python train.py --num_hidden_layers=14 --hidden_size=160 --n_experts=32 --experts_per_token=1 --d_expert=160 --d_shared_expert=0 --hidden_act="squared_silu" --moe_layers=[2, 3, 4, 5, 6, 7, 8, 9, 10, 11, 12, 13] --router_score="softmax" --normalize_top_k=false --routed_scale=1.0 --balance_loss=0.000403 --balance_bias=true --router_z_loss=0.001 --init_std_router=0.01 --lr_router=0.000851 --vocab_size=11277 --norm="rmsnorm" --norm_eps=1e-06 --tie_word_embeddings=false --optimizer="adamw" --learning_rate=0.00321 --beta1=0.9 --beta2=0.99 --max_grad_norm=2.0 --batch_tokens=32768 --max_seq_len=1024 --train_tokens=241100000 --max_steps=7358 --dataset="wikipedia_en"
Below are experts of layer 9 (counted from 0) of a mixture-of-experts language model. Rows are named router (the router's row for the expert), up (a neuron's input weights, with its number), down (a neuron's output weights, with its number) and show model dimensions 80-159. Each number is 500 + 25 x the weight over its row's rms, rounded and kept within 0 to 999. Numbers have three digits each.
Before each expert's rows: "mostly gets" lists some tokens that are sent to it at least half of the time. This comes from a sample of Wikipedia text that the model never trained on.

# expert 7
mostly gets: " Occupations", " Clade", "*\n", " Phylum", "United", " Marin"
router:488475486479518481479519511508504522509488527477488518475471508518472479470514461532475483480469485479510468527486484524502524531518550464516463478532482500529513520474462523477515523479471481491535482477523480464539470532517486541486486487
up0:490534471516508504508508466480512562507482537485498507520539529541492512446516517521501514471482529500488488526538494511493493479509473472495522495508466470567487512488491514501509503509567456496493528448517480514502501547510503521464499504
down0:478514534503538472456517508498496487468511547478499513533481529508528478471515531504486481483479533531517521447526509544484461502479481477469510550520545434504469504495547526525492506486512492531504477519515462472482470490472466482495489484
up1:519504490506479514509513533485500531504508517514444488494478484485468548509506455477509465512512460507498477545502492467542566545481524477548470498522517502523527503453514521456482453474518526480533463511489451522492460500513500523479550474
down1:485508480529513512466503468498482521499527516494465505479518487464524539497503582487490489517506498506528512424517477562514495518470516496473517501528519474502519525522570504516493484489447516545447516536511518514464518484546482494509506504
up2:513477490503544450498526477491536510484482510504525517505463530553481458487486482482501496470474505486490477522476476509487558524521540451519504476523516530536479472497473514474486491504510508510538508529513491482525499545490485522494479495
down2:478532504539517493474489523499493451474552552497485533494512516482548529486518548467470495520510520519514530428545532520525487523470450477505531493512530481476525509515505529500488532485496506504453508519486518505483496490477484488532514516
up3:515484527517487484466447502504470510542501538490452513458549500499504523457507528525496513507479498485510476471535439462497539518554545478474510526533506487522509540475476555519532520507497433512487507527539512517482477488553499527518476538
down3:495540499546529510476515530550524516479520552522523453523520496513534545508480541528475468517543528471496512470538487553501474488487477482511524481513518492502520507533503539528492543502517511543482499528486539515508461513465471489494511493
up4:493505500449528493469530519494528496550496501494482457479488500494485490511540443526495481470470481506531468540515488549497485532534556455480494493535506491524486484520491519525491491489460480496540471463515453496550492514484458536518464530
down4:452523532533489481527515535512495489468538548495540482506517501505554510521464574495491458507522487542475527484545512535536473493493457470509488509509506480500532498468502546519493514508503489525456488510496543554487495502455468493512494527
up5:483534486472560459468508519460490523514517519488497546524536508505478500466499469504464502485460475482507482522470484514479557539511516467513514491528487496515463535517473510486530532494503462521551477471518501480506477544482478531519475512
down5:472544486548533492487515525518484527458545549507542476515501494476533499530484554503480449501528514548500502460534462510539480486478473482498512489525542490493541507520527541545464489478500531513488491498469526531485477519459491470487547527
up6:519517460496556476477495513472497546501495515482487526511487536502510497470545433495507497481469500509475513545500512514504555525491536467516482498535456536506511495492461477485508504466483472491537478500538461469499505524484520534516522487
down6:431504522552508503522504495511519475513521513524520479533491491485541518493473589483469481537501530500482515430542481506529474483491467490490545495512511457491516522514542529518502510529495512523432508538510537510507483469473470500555494499
up7:527509515547541509518526533448504537491530463517507502520489466506500468470522413507526502510545518534496479522486469487492487520535519479494522482548499461559491527520474457494495455504485486503495463516493495500484482536473504472504510555
down7:523550529532518482515485461522503451490534492534477474492495480464548513500507544493483531497497504496476527450496530535566466463459474488496540490518520485493474530496552518516544502509491472503443482536550518485522510461495492501538465483
up8:534491501480540509498477465519503480514494481524486532507478521531490514483485510531460497462508512444483508488537456535513542506467527461489504533563500459516502483537434495517514537499477474497485494485533491551477485528499502549519467493
down8:494535504560508499444469494506480488500512539488515492532507511498537494497503530493471471480503539497486506460517467571518471522470464473490550506540532478506471516523524527509472539489515499535459488520487472502485493475493489486493543509
up9:533467510539548521524491496460517542455511499518524511485498508474519508482541439494498539453509540535426491551517475474476495494496512486521477519525484513489452524494472454506564499499506482502508483499550516492503514490468543502526500485
down9:448539532490521482549494508509517473548512504520517498506463526481514484504501555509478454516421505495463516489526509527508483486515491489521532467504508484526521496448512534523491492520503497515451483523540507480498493492483435524534462464
up10:514529518496541537507504469527519509517538527485473488533520486533515524459500479536522484490470433436478487533521519546531515486489528476543487510525457505487473507512508492492482488444527506525513499483548524518549455502503506513503517503
down10:471503504536522480481479522507481475468499501496527504551519501499558484499498521490476514467473553480466520452525477517506432504470458481541519517511539533506528522493492512517494528493500529530430472564495510530489472484501522492519484484
up11:508458495470494478484507521468478514489518497495487471450491488523494467488479463503506504483494445500516474536493533493526536523511531457494474498531494493532483470464521502463472489518506443481518448509475483496539490509549468530504466503
down11:473535498542499499502556498507485518520527539474493477521490499488526549512500572521494458549500505534489523454512498546521509488473502486502520499540535499512513519506527531522498506501493499525455483545522529501486482495488503476523544485
up12:537494477485525508491512491454500536487478481499520455472484503503501482457502509478515506447457471497489445491480457499520541531505509498450497528552526541484520487531484492510518514472445494449478464521510501505465496508493509483506480515
down12:485513485533512477506487494497508514487478553495492475502539510500545516499475583493484495521514550508536523433552490542526492510459468464476536506513542477517513493533522512513489543498521510507477485545482524537490496498502477521509500525
up13:482505496511579491512510473482471529475483521490511533484463537537499467501528483513498509448503514501505515542524475518503516519502531441503518508536464515503498488518488504516522531466496466496485518509518465500499475529488511523511474520
down13:457519516540500511491498518547496499476523546497504490506513510499549520501459564493485475514505549503506519433540488536538495509507460487481562493499537496512533500533522517533473497501514548542451498529505523528502492465496474516513496500
up14:517441496487525489495524499488501516530515485519497502484460495542500480501502469493472484493478497506564474517498528524492547523491524467478467469506482497507484448479483520499480497501455472470514474498516494507540476530514488536492482512
down14:464523503542497487473521504493489479479546537511515460497510479479531524508479585486489462522506509515489510410522484541536497503508478487503524485514535485510545531485528515522513497499494513501447489544493544507461463506480510485520517508
up15:518448473491493518493492520544488518471454512506464505523498528462476478502511453478488509492491502543483491508508482505485527514496502490533471465493471526522502530489485469469481506469505501489538420511500503483504508512466520545534526470
down15:467522522541527482495494511500492485465519539519503480508514500522560495511489572493479474521493545529488526435545492531522473478480471471513527506510541495504515515495525529545490508484507501537446461540485532534483461484484490490507504495
up16:472492456489539468514495480514527503466483560483480542527477521534495484483520485496481514495500496507483528531479485519450535532508512475541488485502482545486486507485449498527509555504478464488512491484551471474500513537481530531480505491
down16:474510536548505512486485506478439456500503517496498504526531481481532511510510586498458487472475530504480494499543478509550466510470479479498537479502522491481502515529496508493483535524505521530470489512494513518484501476488491500523506489
up17:522480532455484487497491521492486486511503487520495491479495532508448512502495454516466473490502517505488444487491507550497489548529492501506473494529515461523503522537513487478525539541499552487532459478534535500559451531480490534518488504
down17:475539511553524487476473514513486453461516535527506468514530490496555523517489579496470480504520544515477510431526497528524461483494467479519517478511542505498512513509541509527511495506515519549440471542500536527501480479481483480505496508
up18:509487453487547473493482474455550568484487539473501473477483506508502484479527491514516533471516505477468468529519512490484517518532547467527483514536493511522479516503501476509534518455493460500506466511544483494524486504488533517476489507
down18:445548517505475482505517514509500486474539541503506499502470512510554517468464555487485479553509490502520512459545498502507478479502457487487539505499562500481516485519514538506463513496504520498443501518469543533497484509487458484518481488
up19:537490498536545474478471451481483517507480521547499514531477510511526480479502493473517481486479543491490526511497507521525523459440493477525507493514439522493468519489433463481530515430495463456490481531517487509514515547486494500534515495
down19:467533511543542480491486509517499473492499531516494490541515503506543513492493565511483471544498534483496520418527482511488492497488466479533522483511551489515510560470507504508488499487489511517448465561504498529493480481481496497524502525
up20:555487477471523480453506475505500525512505494475506516507501531495488495454526434491493495466431498494494496515500477521514557525488535453510485528548495520495504520489457499481508495495478456494520474483549474490504493536541468518483479512
down20:438504492543510498495522482506513469505551532541507462545473494464541522515461572492485449532508526519483509431521487522522478486481463492476536502524516449495500512506528532505499504502481500510435503505498519501488468483465483496540512516
up21:488479480490515493487458547491499543498483481471534515506479526493455462489496473489523542461477502536464457575466454505479489526535567492532488512520478522522495448485494498505470565525498469525525463472521478514503508544477519487461507496
down21:461541509550511500494512529504465457475539533517526474523505501483550519527494578503479461514492535512481523447523485519531460504493486484518520493507545486501506522527522530533494511493490515546439473534502553514506474496470482482523503499
up22:483471479526540473447488519488511560476528497509532540546470472529510476482484475460488523455515478524520462510495554474516482503502511510498484477502464523504430514511510508494516541490466453498477523468475523486485512522484559517536514524
down22:487516495564481495539526505516514508472505529487486474542495514496510518519471564488514506505514526555506520456536476488551488508508518497485507499473537490506502523530510527544465519496540546500483495548492532539488506449477530484466505537
up23:496498467460546498438484493506507525532498464458485492513467481476499500472499470491508496457472454517527510497492518491518542528504531496491515488488454506479473476455483500510443517491462438493488494459517492535508515509547460526488464513
down23:493474508504535487450519467478520481531535564482458498521516483510516519517489555527467464522474512456485529463525503556494526505482504474488521509528480481472497483505513506519509512504492462521490501528519519498491484490470493516519514483
up24:505460510456540470467479480500520491480484518516529556506514513462459504505485485508504498467471535511467507507493434492482529529490498478545521584546515509471465482525470502484501529501479488537466495477546497508482522507478517499488471503
down24:481512534512514518494446485476493492528522494495505499532486504474516488514518538468483422473493520473464509528523481524552459502430511486497510481499510434529524479500511523491493475508517499542484482486483461516486508470474472499521503478
up25:524460514507537458459475498491521476488438524511530504514454540507517460521471485499506472475485526495486497524470492507509520493439498479534483518546519515517489494455492463508486497476492464459486478505482485461522514558493457487503480496
down25:505558475553523509511479503507498481512521542503524487515500493493548535512486574487472476533513498500483507434523479541540505490493491473503545485528534497507506502522502514539497510463494514549433471536516516518499486481489479516520525511

# expert 6
mostly gets: "Youth", " Listed", " Synonyms", "α", "abel"
router:479480487483519479483527503507505523512478531461487515473479502517463475478508464530470466480474494475517473522497478531506521544519542467527468478531486482527526518473479528478511516480469478494527483481517487468529475522517474533483494486
up0:461475499476506473495512506497484495499469505448477485499461514510488465501458466516463451504511508464507492517556483540469527548491536467522492475554522481530515502519509545511478533488504509496510475488481551475497475500496487514454502496
down0:504506539554457489506515469483514474483468484482508475518486570523527462555506538534466517467533546505495516458514493501499530482509466475456543491500507482532481531534518490506484525496538452483513487532511470518520514498490507497484498515
up1:510486497514525454487461507454503494538475515472479520500457502522530463487539483495501476512489534468487463553535490529494515551478546470553460479518486482556513510496488525504468521478499480520509446492504492465510476511492490520489503521
down1:496502505542455494472523475511469494483456510486511467510471552501500441531516558514495497492529544515518502439502445493467467501496453503497523528498554513492514519461520519533482521462505481481484493515490484497498497505494478471491493502
up2:466520483488522472530463501516499521520499523440494526463449531477481501462505468500494494507517493499495493531520492508501511540491563477534475512530490507539540508500514525534495527500490494479528458480513502467523482499516512519492497474
down2:494525515552468488482536460502491472479446521488502472512475545507501442537493538534465501485504534489515495452505464496480511480480456486501534511517551528509502502465536525510499517520533458465482505526503491495497483513492486516495492514
up3:516536469482536459457487495498474517465448487487505568495493557507530474469502494503479489470523559510507507500509480513522513529480510473509479515517482485494526519493454540494489527443455493507478472456513490489499506522532530514462485468
down3:512491509545463488459503468490491489475454503490479479534493544493500461535511532523479515482499534500492504447508444507474523501495465493491541484511521512522484529452520506484499501477528458465495499522508478507495486501505509496496489502
up4:489497494514506440468485476518495473517423520445494464508472501499502477474478507498503509517462555442490507482577483559481486519442484476536496480534523528493531498441523504501451504455498488483470514523496509490498465482489484532471505495
down4:492510541563480485475539484530503486481478471503492473520491551524508468519494509476482547493543536546507518452520462484489496489514470487461537533504536482505503503500505518522498535479534480466465458520477489522496514489455488468486481509
up5:457473483465519479498518472534528501493449516476450516477490498497493484497505491516494465489535506476529504549508509546482537541456531484521464438531495477518536478502523502495504524466495525480522474525474492493508458501511478545473513482
down5:502516515554440513483521484487489498453468507502481484529480555489525483524513537503467483491548536509522527436496501493482529492509429487492544529501529517507502510498516517503489505483516486514512485527499484513506509516487484473495514484
up6:470458477479541476510509506513524517503457491487504486481458523487507497476477504532465500474465525474536484478519476522447529523434559473499459494522528474523506532505489503505511477487433481469510463498508486495505514515539507538489463509
down6:475485511539463465474504452510494479501472529510488494551478548501512469512502509516453498489494549509473536440545465520489498488496474465461542493522503491520496520513509524510511539515538461508494475522506477516507504477480512513485502485
up7:461461499483495453498509532495486501499441501447511474483494509489473439495479470527495443494475527483520506528538488540483509552474530465551467470551533474500510491501523526505465513456453525489508469510486529495519460502496473522510507490
down7:509492528570481487480522470496522485483492511487479493535483547502536483515527553508461518481532543527518520458518476521488515453487456470452541524512519486533497521517503501501526522500523479508511462524504469524471522493465505504488503515
up8:550558493530512478562507481462464473503536504481503543475514513485491501486494509539444530485468526489520502457501451506563480506495498457425535516511499503494538531499476505497519549506482469472479520499533473508490472500497516523506509532
down8:470480520567452495483495459530491467501474494499515454557478543504510468519481527481489501483487539500511505470513479502500485478466473505481502490524524493506467530479536496503512519506544451468489511528503472482490509477513519518508471518
up9:461481499486535474499542511514475492494474521484485482472457498506472454506467498529458442501518513458519513529511487540468519539520536475528509450546489497498503513497479530504501535476488513486494492494518526490509471501469509521508509475
down9:496486514567449489482498469490503483494480496491480480555491536506517484522507547517458514490518548514522522456514491523524506453477454478476532497513517475535479526522539519475510508484513458503507469528539466496512504492493497511494505496
up10:475487450497562450538481484499487466504525507523507524524479520462532553494496487500470470487454533466490522465488478543500511514427510484518498481506488476504514532512520526470521466467477506482534501502514465459514502486474501509494503493
down10:485505500562477470512524502482488483496438531511492498509484523500516498543557540503478475519562519510544538457495502496463528522475484491506520491491510518523526515509504519532495525507523476485504484519506463522490503491514475486484515503
up11:492494492471529468487500498544492494510501492451509523504491526489483486482476465523491446500474504449526505522535484522503511545471545467565475505543481497531537506506509518470468519478465498513512472482520529483512440482506489525488522492
down11:498510527572467479490530449492528489510477508501492491529487539533514464547512548532478519487503539529488512458520459504480520451487483473465553491511542485532497519498542509509502526507540466489498506526524466528487486497482513513483505530
up12:499480497471490458467502515516462527494433490505533514498512516466468494469489470479490512490518531529520506546501493516476480545476505486495455508495475488515535508525500513486510536435472478504525442487485497466526513512474492499483486469
down12:487487516569499481472513484514475492471460513491480456533461539498519473505512557532478471494511538523503508461517471501484547491489479469499533480504523514516509504470547527508523504502523463498491482555507488487492469496506503519507528509
up13:496491493513505470470529511512482492546430496465521449517471502500539472474501464509489479510453520479495495527560504538497502542446489464547490458546543498508519516473490529509436524487511483491498457483509511488505491500471485535475494522
down13:498524541587480474511544497517475480498457487510506460543455540493507487522516521465481536518542540549503530469515484500493503504498486488455531518507525491530495519509502504533486498496507495465472448518501476522506522487456518476485501506
up14:451468508493509460511496515519513488529438526456537479497492508491462466499472464516493447500468533466496480523548505557476506533473523471559499479542533465495522480484513515514477511468482534479509485510500532500508482491495473539511489479
down14:519504538556442474491513478496487495491469507486479476517499552521531483514531547488471543485542564557515507477522515489487520492508447477445522529504527496525501527507504507510502539496514458490524468517510477510476534501480497490466489510
up15:504489484509484492467524486475531544559465555490519498451488494488438497497494515463486480454463525513502434498495453499449533501492511501486509555500506496483526506519536488501500494481504518478493470522476525522508465477504526503471506508
down15:485472538528467458499485477511478472473514523493483474561478573473515495516525503519459490507524542493505529497504522514491480506455480467476494525517545472499444462504542492522486493498524442496481505475497472499480500516522482497495504470
up16:488489479549483462511514474483519503475476490449519504491473487483480478496453487502497518517497510493491527497517465491479548491439521493567497533526527543543531506446489535498461520508486503522466487515485496481468495495525545498457507505
down16:533492497551473496465517470512481463456451473505495464536501494495510473516501465502487541508515545515483525418502474504499510481492481496469535493505503516474513505491510498484501510492522505486465502534482492501500488444515541477470489489
up17:452457475497529498517515476561510489486439535470502505500478521525462479472479506517472467484487499481523530512529515543479507506475512474510460459511474482476537498497516512485525540461486504488526464534536504462534496509517517540501504469
down17:481480539548457477496514464510484499525521531513494521556465508501518526478476528513463489508503540525498538478532483523496536494479464473503512534527539468534478489472547561510520513547513466495501474524499472499461519512482498475495546518
up18:439521447478569512527503472500515465488490482505517523503473500463501510510495523487468468509493430437508537499466469525522522499455518497525491499504465522496514485488500493468545459491471508486475503508522478461516534509531535513491524482
down18:509505495519464480514562496489476485478480531517473500523514498507497523560515536522480489507546520493544540450491471514512533493487460477526532494511536527529495487506518511509509514503549489474511496504512542521522503470486500485469493507
up19:495460513485504442490502519486494470528470505459504495532481524513496484491517475504493455509494529462515467542537512571509504565471535468589458483523511489533535494494526505505477534476472487521520477513495520488532439504502498507502527494
down19:499517502584449482485551474484489498486458517488503471519461550507511467532538541508489504490527544539517505457489499492469521469496464498472520510486521504499514520488502508519477522494516464478509503525495480510482509512480513483478475519
up20:479509508447525475520497504521504528518472513450501524451465508482490487487494490495481471489529485450500497523523498563510518537493512465560487469528488517528541488497495483529511518485479507486499480488507515481501466511522486530489520495
down20:499506486554442485523536477482515478487474503495496466524505525509500498531520540531478508504539515516529515439507528509515534478483439482488537504503513493531492510483536523472493513496524467494483475515552498503537512500484484501487499478
up21:506519506515508447491478484472546550528439516474531519493480502494491486476490471493499486491521513503514495517518499526515516529463549466551496525517538485533522508491509504501495489444459513494472456472501496489506477516524497520477502489
down21:506496491533455484483505464492474477453451519488489486513470548485498457533501516520475495492515544499489520422517470489487507509500467492497556514520520506492512515474519507508489535459537477468495513537484484490519511485491510488488496495
up22:494497504505548479540481523497533505505467508496498491484435526522486489486546522501507501496533537522514475569526480518497515466476489500473459509502526485499496451485484524539482510494470527482521441461484542530513495554462501501486498471
down22:525504491523486516457516460488498501447435504498476458531477525522493469518526505501466508503511523505516514447518435526474500489509488490475531500505498511478479521499514535507512514492534458491501483535511504480508485477524513511488486521
up23:459497472478521491518493516508496530541486538463515504471500510497526472472507496501496476481475482494500510521507480551501520560490522479508480481513472488516536485528488527501484526498480459489507490437517496471530509502515491534478484510
down23:468501521552460488508564502486484485474445496496509488537478555492484455532516535502478520515547536549533537459496508481472502486502459492487526502475524551509509483469530523533471532462523487466500463515490478504504506510456497479485502490
up24:490475500499509423511469527521500489542447527504501506503498547490522484511499492490471505460519486478534467487512491514468521513454490497535478478483495502521522504481500502499488531462501501477542484491511505513525526514505485507449488492
down24:475502478501501486482468510475468503458473519496481520511499535502530438540509549481487497465526531502533485445520474522511499495508470507481521503483501523515503510482485521546468517464521475469509497495459480511504539527475485447518490509
up25:468471499469522466521522521521477496530446510443487465489501503510483466484486480507470451498480517444519484531551489570483505538501519471556487471529515480506515497503499508498488521467482517475519488515500530490519462507497475530499500496
down25:493512528573451486515540486487496473486489511479471470519478554508532493528524555498476515487566554540532522460519524501508513476502445482452517513487516483531495521523521508503496519484522462502515458510516495521518526499481500484483498497

# expert 4
mostly gets: "″W", " Syria", " France", " Korea", " India", "idae"
router:496502482485510484486515479482495507500459513474483536482488486529474462486543485534473478484485491481494490525488496512485528542531525466510473446514491498514500530473486503475503531478496479483524457481531490473537478535523484546500498473
up0:487471508488503485490532530516524528528480509479496462511465541519487498492511499497495483467480471528490502487520473516511504502525509474487492503527481480523516520473444514520497513476475475482511519493500452508468528519492499558492494506
down0:511488486529529494517546469499451476537497473485510495551489490483480464453538522456478479494515514491498518465503503539533492499476508491456499498527513524496496535490518501490539483565478496519474513530513506502441524468533506478480529501
up1:482454527478502470482491536526504511514494492457486468505492535504480504468515482494450504480480479500516464488518502515546511516508518460505456484535484492544513510464454509509514498505479491508507497483525483481511485541518492559488485510
down1:491474523499510504517539488509475467508494487499508478496505526501496504459495520467493507483501507525497517507511531514547528522488531487456487556517504460540495475510490515463518526553468526527498535500534508528498536477527519455483531501
up2:487503514515541494505519532523515529534469516467515470496518523538511542449487483509456495475472502517477513510506452569511487528522528472498526467514506505537456516475495510489533480503505461503503481485492504498474500518480496525466474495
down2:545495482476463481482485495480476491510498471494517471521543507473460500470508478447528548479508534467478494505504538460534477520530498517498482496490515526514470566466526466479565480485442507515489481506528541481480495497571539500490523509
up3:529521543494496485504498525504499472524466476489481510553515525500524473504519486527481530494456493531476507497493531503575491538503479485479492464494551541498471479499496484515478517504499430536526475479542498465540491488513496537506467473
down3:502500528470501520540533518478503507501533506466517491479540532494478501525486519463492549500528511529514499531498523471528552520531513502468489565495500441525496485519436456501519509528508524487506485475517501525511528512530507507539485566
up4:494531489499515491508545483513484479490541492493488485497500476506529529517476513536481476476480492451541506488494471543509511486452524465463513515548486487476494528537545498493530505512478457492484543505517508472527481499564498534509499495
down4:484493471509488491465521459485488505494495486525474484476432442492477478538493499498497525551504485493527475479516477470475537463526459513467520540507496508475508488480447502493505503516490482461522525522518528519477482455498556491549552495
up5:491493504476507480511537527504486499538527491469483517471510552497512519480515493535487490464500473493489504511512468526546513513529534466482469479529468470530536554492480496477516489492455502500518536515514467482498537488514492575517488528
down5:506489504526514480495563472456473491525483483493505498519486486510503473514510531485454450474517516496523522454513498544545488463475501477441527517513521488471489537492485510503501479545505484514503541516494517520470516460489506478466547526
up6:473474496457531517491527524535490517494504484474493461518490503478469514469490471536484481463469470514524488485521457522492509507509543473506483478526475465524521515503474516516492483487482529506526538496496493486488450512514481544487477504
down6:474478494482478469462478458537454480527526483487503491527511465470499534452510557530504495506532517487481499502494484510523529504487522500455504504525486509535504531491510495472556434544461486540472523497504533501513511512543527499513541519
up7:501499455465504472446494509496493527513489531486445524499502526487499486484521496514479457464495512509525487499511434522515523495551549480536477524517492485514530537518475529512500508511506520515532531467499490514483513545531484552507516507
down7:487452523512500497492530488513451489537538547463486499519510504529488475528514526533497459555490518487487509477509503534482494489500464491494508517510473493526483533506505531471483496549491494508498514529492518507506520470485472447511552501
up8:495479543445492438499510549513516500512471511463486472510507518505527499489533470541465487488467506520499493529539510511524483509451502475518458473516520489562500471462488506511489499480495461522538494476502492482533490514495466555476473472
down8:487464553494504526519544557508495523512543520447536478493547535511478540506480499476491518506545476559502493520519523470533536506558500489470519555526510423536504455535491491514521480545506518484508498496492562514509512511499496473532504537
up9:510457524447494501534544505518499511495532516492507446496464481490504502489493454497473477457497470511530494537520517556533494516495518461520505511543525491490495501517523522491496525477489495471512479460441520483526499508494485505460459524
down9:514484508494489501470517463471460450511504486528501506501528488487471493504519544500468477481502479505530463548461504534517460535519532521463468536514454485506428547485487493481497456488465515509498503458517533495495547500511500464481520530
up10:493469491504546484497479526495495551520483521461508458484523502540504514444473479482460510471461512517483474508495451527521524524544509472494512491521492506559471495460477509508539458507503461503501483491482497503486493518504486514497496517
down10:519462494478474470491508469490467467548504461511512460532527521472482466502549522458486523455526527458529518487506528468495486515535473505441490502492493535516483536476513476489545524507450499519497519525513544494470491482552528472489521478
up11:523526540467476491505524465510484489449440465489519554518522502533452452529513496528509519472540523502508504537501518513527471462510495490486464457487516489489500463522522479535496492508574518511506530468504565502539509548518498485451471530
down11:494495510447503472491483460509465468521535494513488520503445501494486486509551512500535478500548502527484505516480506491498536477532518510465496510519506481519478497493474523518482549521473451507513479462532508490501538521503510481532506551
up12:481484477502515505498531522534521517509502499468500460492456516514483498468500493525479469470450492520486501513526454509497502484504529485494496492522474482511515512480455515527490506474482507485506535490506460481464497510476492560512501499
down12:496473471533512513480532456494444473516494479493507510553485490460503459478529560475480459499526516470500522444500474516514507498463529494444499511518498486475501528494530504499552474558482491522495504521499485501440517476529507497498543476
up13:488478519503508471490518504493496519541493517468471461480496502528518524457489471513461484483484468519509487513514476535541499519508530449496482487540506507573519514494492509497500507503487461522525496499503460485504469531529459541483506498
down13:489441518499525507497500502473492536507557511524507484505576508495480492504489525465474521458542508512487489511518539486522478506530481504440496527509528514528491495532502460516534490489493501504554529520465534522492519471504527454471522502
up14:491495499479526506517537530536522537509498497466478434504487509505510534478526491533477469485488488524510507511539463532498506479473525465502488515516474495507508509513490487539516492460487501516524498491481463496476474512488494530473485512
down14:505492464499468503446511463477454514503513494515496515541516481497476493479516530451479479502525506458514525480469470517507512511503528510455528511513473535497514564494498506489549469518467513519526525505509509485413512485539514478477542502
up15:469446520504490460512505536507533507543513508461504480504467534516482499480498485512480496470473467488492485507506493510502510505491514465522481504539477476550516517453452502496487504494475468502491506483525450501494515525510503555490506504
down15:485467491504556523503547473490460479521513470488520487536506472471470479482524505461470467503490509509489537457489530539523503491486498505485512526506539485494464522505488495498543476552470531519528535521506506514459491453536505475512531505
up16:500479520485502484499521523523526518536495501465520437485494499521489497454500469522474494477468471499501491510532474535528478503490546468512489481541479490554505505461468506492508495501477508519515497472509490486505486517499482580481482515
down16:492469499484480499508504485491471466533536489451513474513532521483481504506492529485497535455515499478468510500510562479535460510478490499454495508509532484555468530474515484461559523514461510544500545531514524494454546469521539455467510506
up17:481516513470494449519528511502475535508460500440509469443525509478494521495511480530465483486505495535487501505518478521486551527529521484508471474532505438526492520494444539465495460511522494471531497480509506516531498531528497545510520476
down17:505448538545494475533534522497537466536478501482492463502506471478492500534546513473522511519530443520491488526491535495473491487489480488537499481491504475541459513503513450499509495484496521503512521513489537530501524494471500494512537484
up18:504504555502506462510517526513484498516475498483464478513514504517504513479504470546462499498477480508508507510503517518551504506467512457502473472520524513532488499472505480481486484514487456536532478485512493459544470494513465557483474470
down18:480491523488501507532516506476511531506535521496530511450580517534465507551492523466489554480541508535513481546500519454529557492541504503465506555492491439545508478526474451526500484478519497481532514476496534536513535521513520476505515569
up19:467463525501504465520511522536507498524454516449517477525477532494506488503515459532417467465482499518488522515504471516508480509450513475514502469509511485530498481456502518520497484494494481490486493489507485475513495522478499546473473463
down19:504510502481532536505556514502475507482541489488566494509494502467460523489494521451496510523527499534511500505479519500508567495535516517474524550527512456502504497558470486523524463520465551493533519517533515532481505522514529482533496524
up20:498481509482533453498544539509503501496488511467473483504472527506511505471514494495504493444462497516478504523525475513530486467513522467516487497529470501506491498482483511504483537486462481493524538491493451485482539500482483560501486505
down20:514503483516513489471541443464456483527520473510509491531488487481466459495519531471472449510512527514514495454499495522519498486518511500434517511510484493450501547489493507487526469549483481519496553524517525488454510457527525491484551517
up21:499513479486486502540535518549494507507507505476474488474492522505498538469514483557456489458494475501497512522541463556547499486493535478481485470530481478513531516503494504486531503501494534522534512543505474500488480477491465557489501493
down21:519465512511502495439546478484467503519513522486505497530493500502486486504498492481489500489531495472477504480497468517518492484502490486449540504532503484513499530493503510486512476510501447511500542523487530511440505463513524483492543532
up22:494508532489521438513494520518481488510488520490480496479521502479506517478510487544467469490483477492478495515491509507510523546456519463495464457514512473528509525472490499469496488465499470520556479499539505445539488512500485576507485437
down22:489477519506486506517527498475518553502521498489556510479558501511491519540498528468503561499532501544496488528503504470488519461530480513467523530499542435553494504510443452495503469475510512487497530510471548568505531507488543465534491539
up23:504470519526515488511516497554519501512476487503508469505512484510465513499459505492416504453502506534461505502508442524492485474480497494472500457507501479524472467500488510536536494525537509478480525506513535514498463499456522513509468525
down23:500508495495485489463509444512470456497490483509560482510456503470450464449527510487524483470538504542491514488477530503497534525493493511437491506518516469489510526483496516490475484569477521507525498454501500500452518527532505465460517494
up24:513518480511561511514529495498494490499470488472509494487499514535491512490489497553475466466440500484499504493528433514546480528493520464499525509487538471468505496530518502490519508484462478497503537519513464513515452494552484558509499519
down24:506477479496449497456548482506477496501491491509488503508473491501504484520527549529481445512462478482528507476519480515503494486472493501443500496491488473489531478486484523488491474542484478520503562503525529513452471450508498508469521510
up25:506466507500491442487531526502525518538485528478476477520498536539500492481503485493500498481470475510478475496500487524521506499523508467500490472534490503544518546476464497472501503462493458500511512501527457504482512502504498578499506518
down25:509486484526520485524550466479450503560481481501517487524495490503458463516531498452490469469517507496521523484497525518520477494491513498456485489513522520488496536480512476473520498553462508513501517528513515489448529451511517468471552485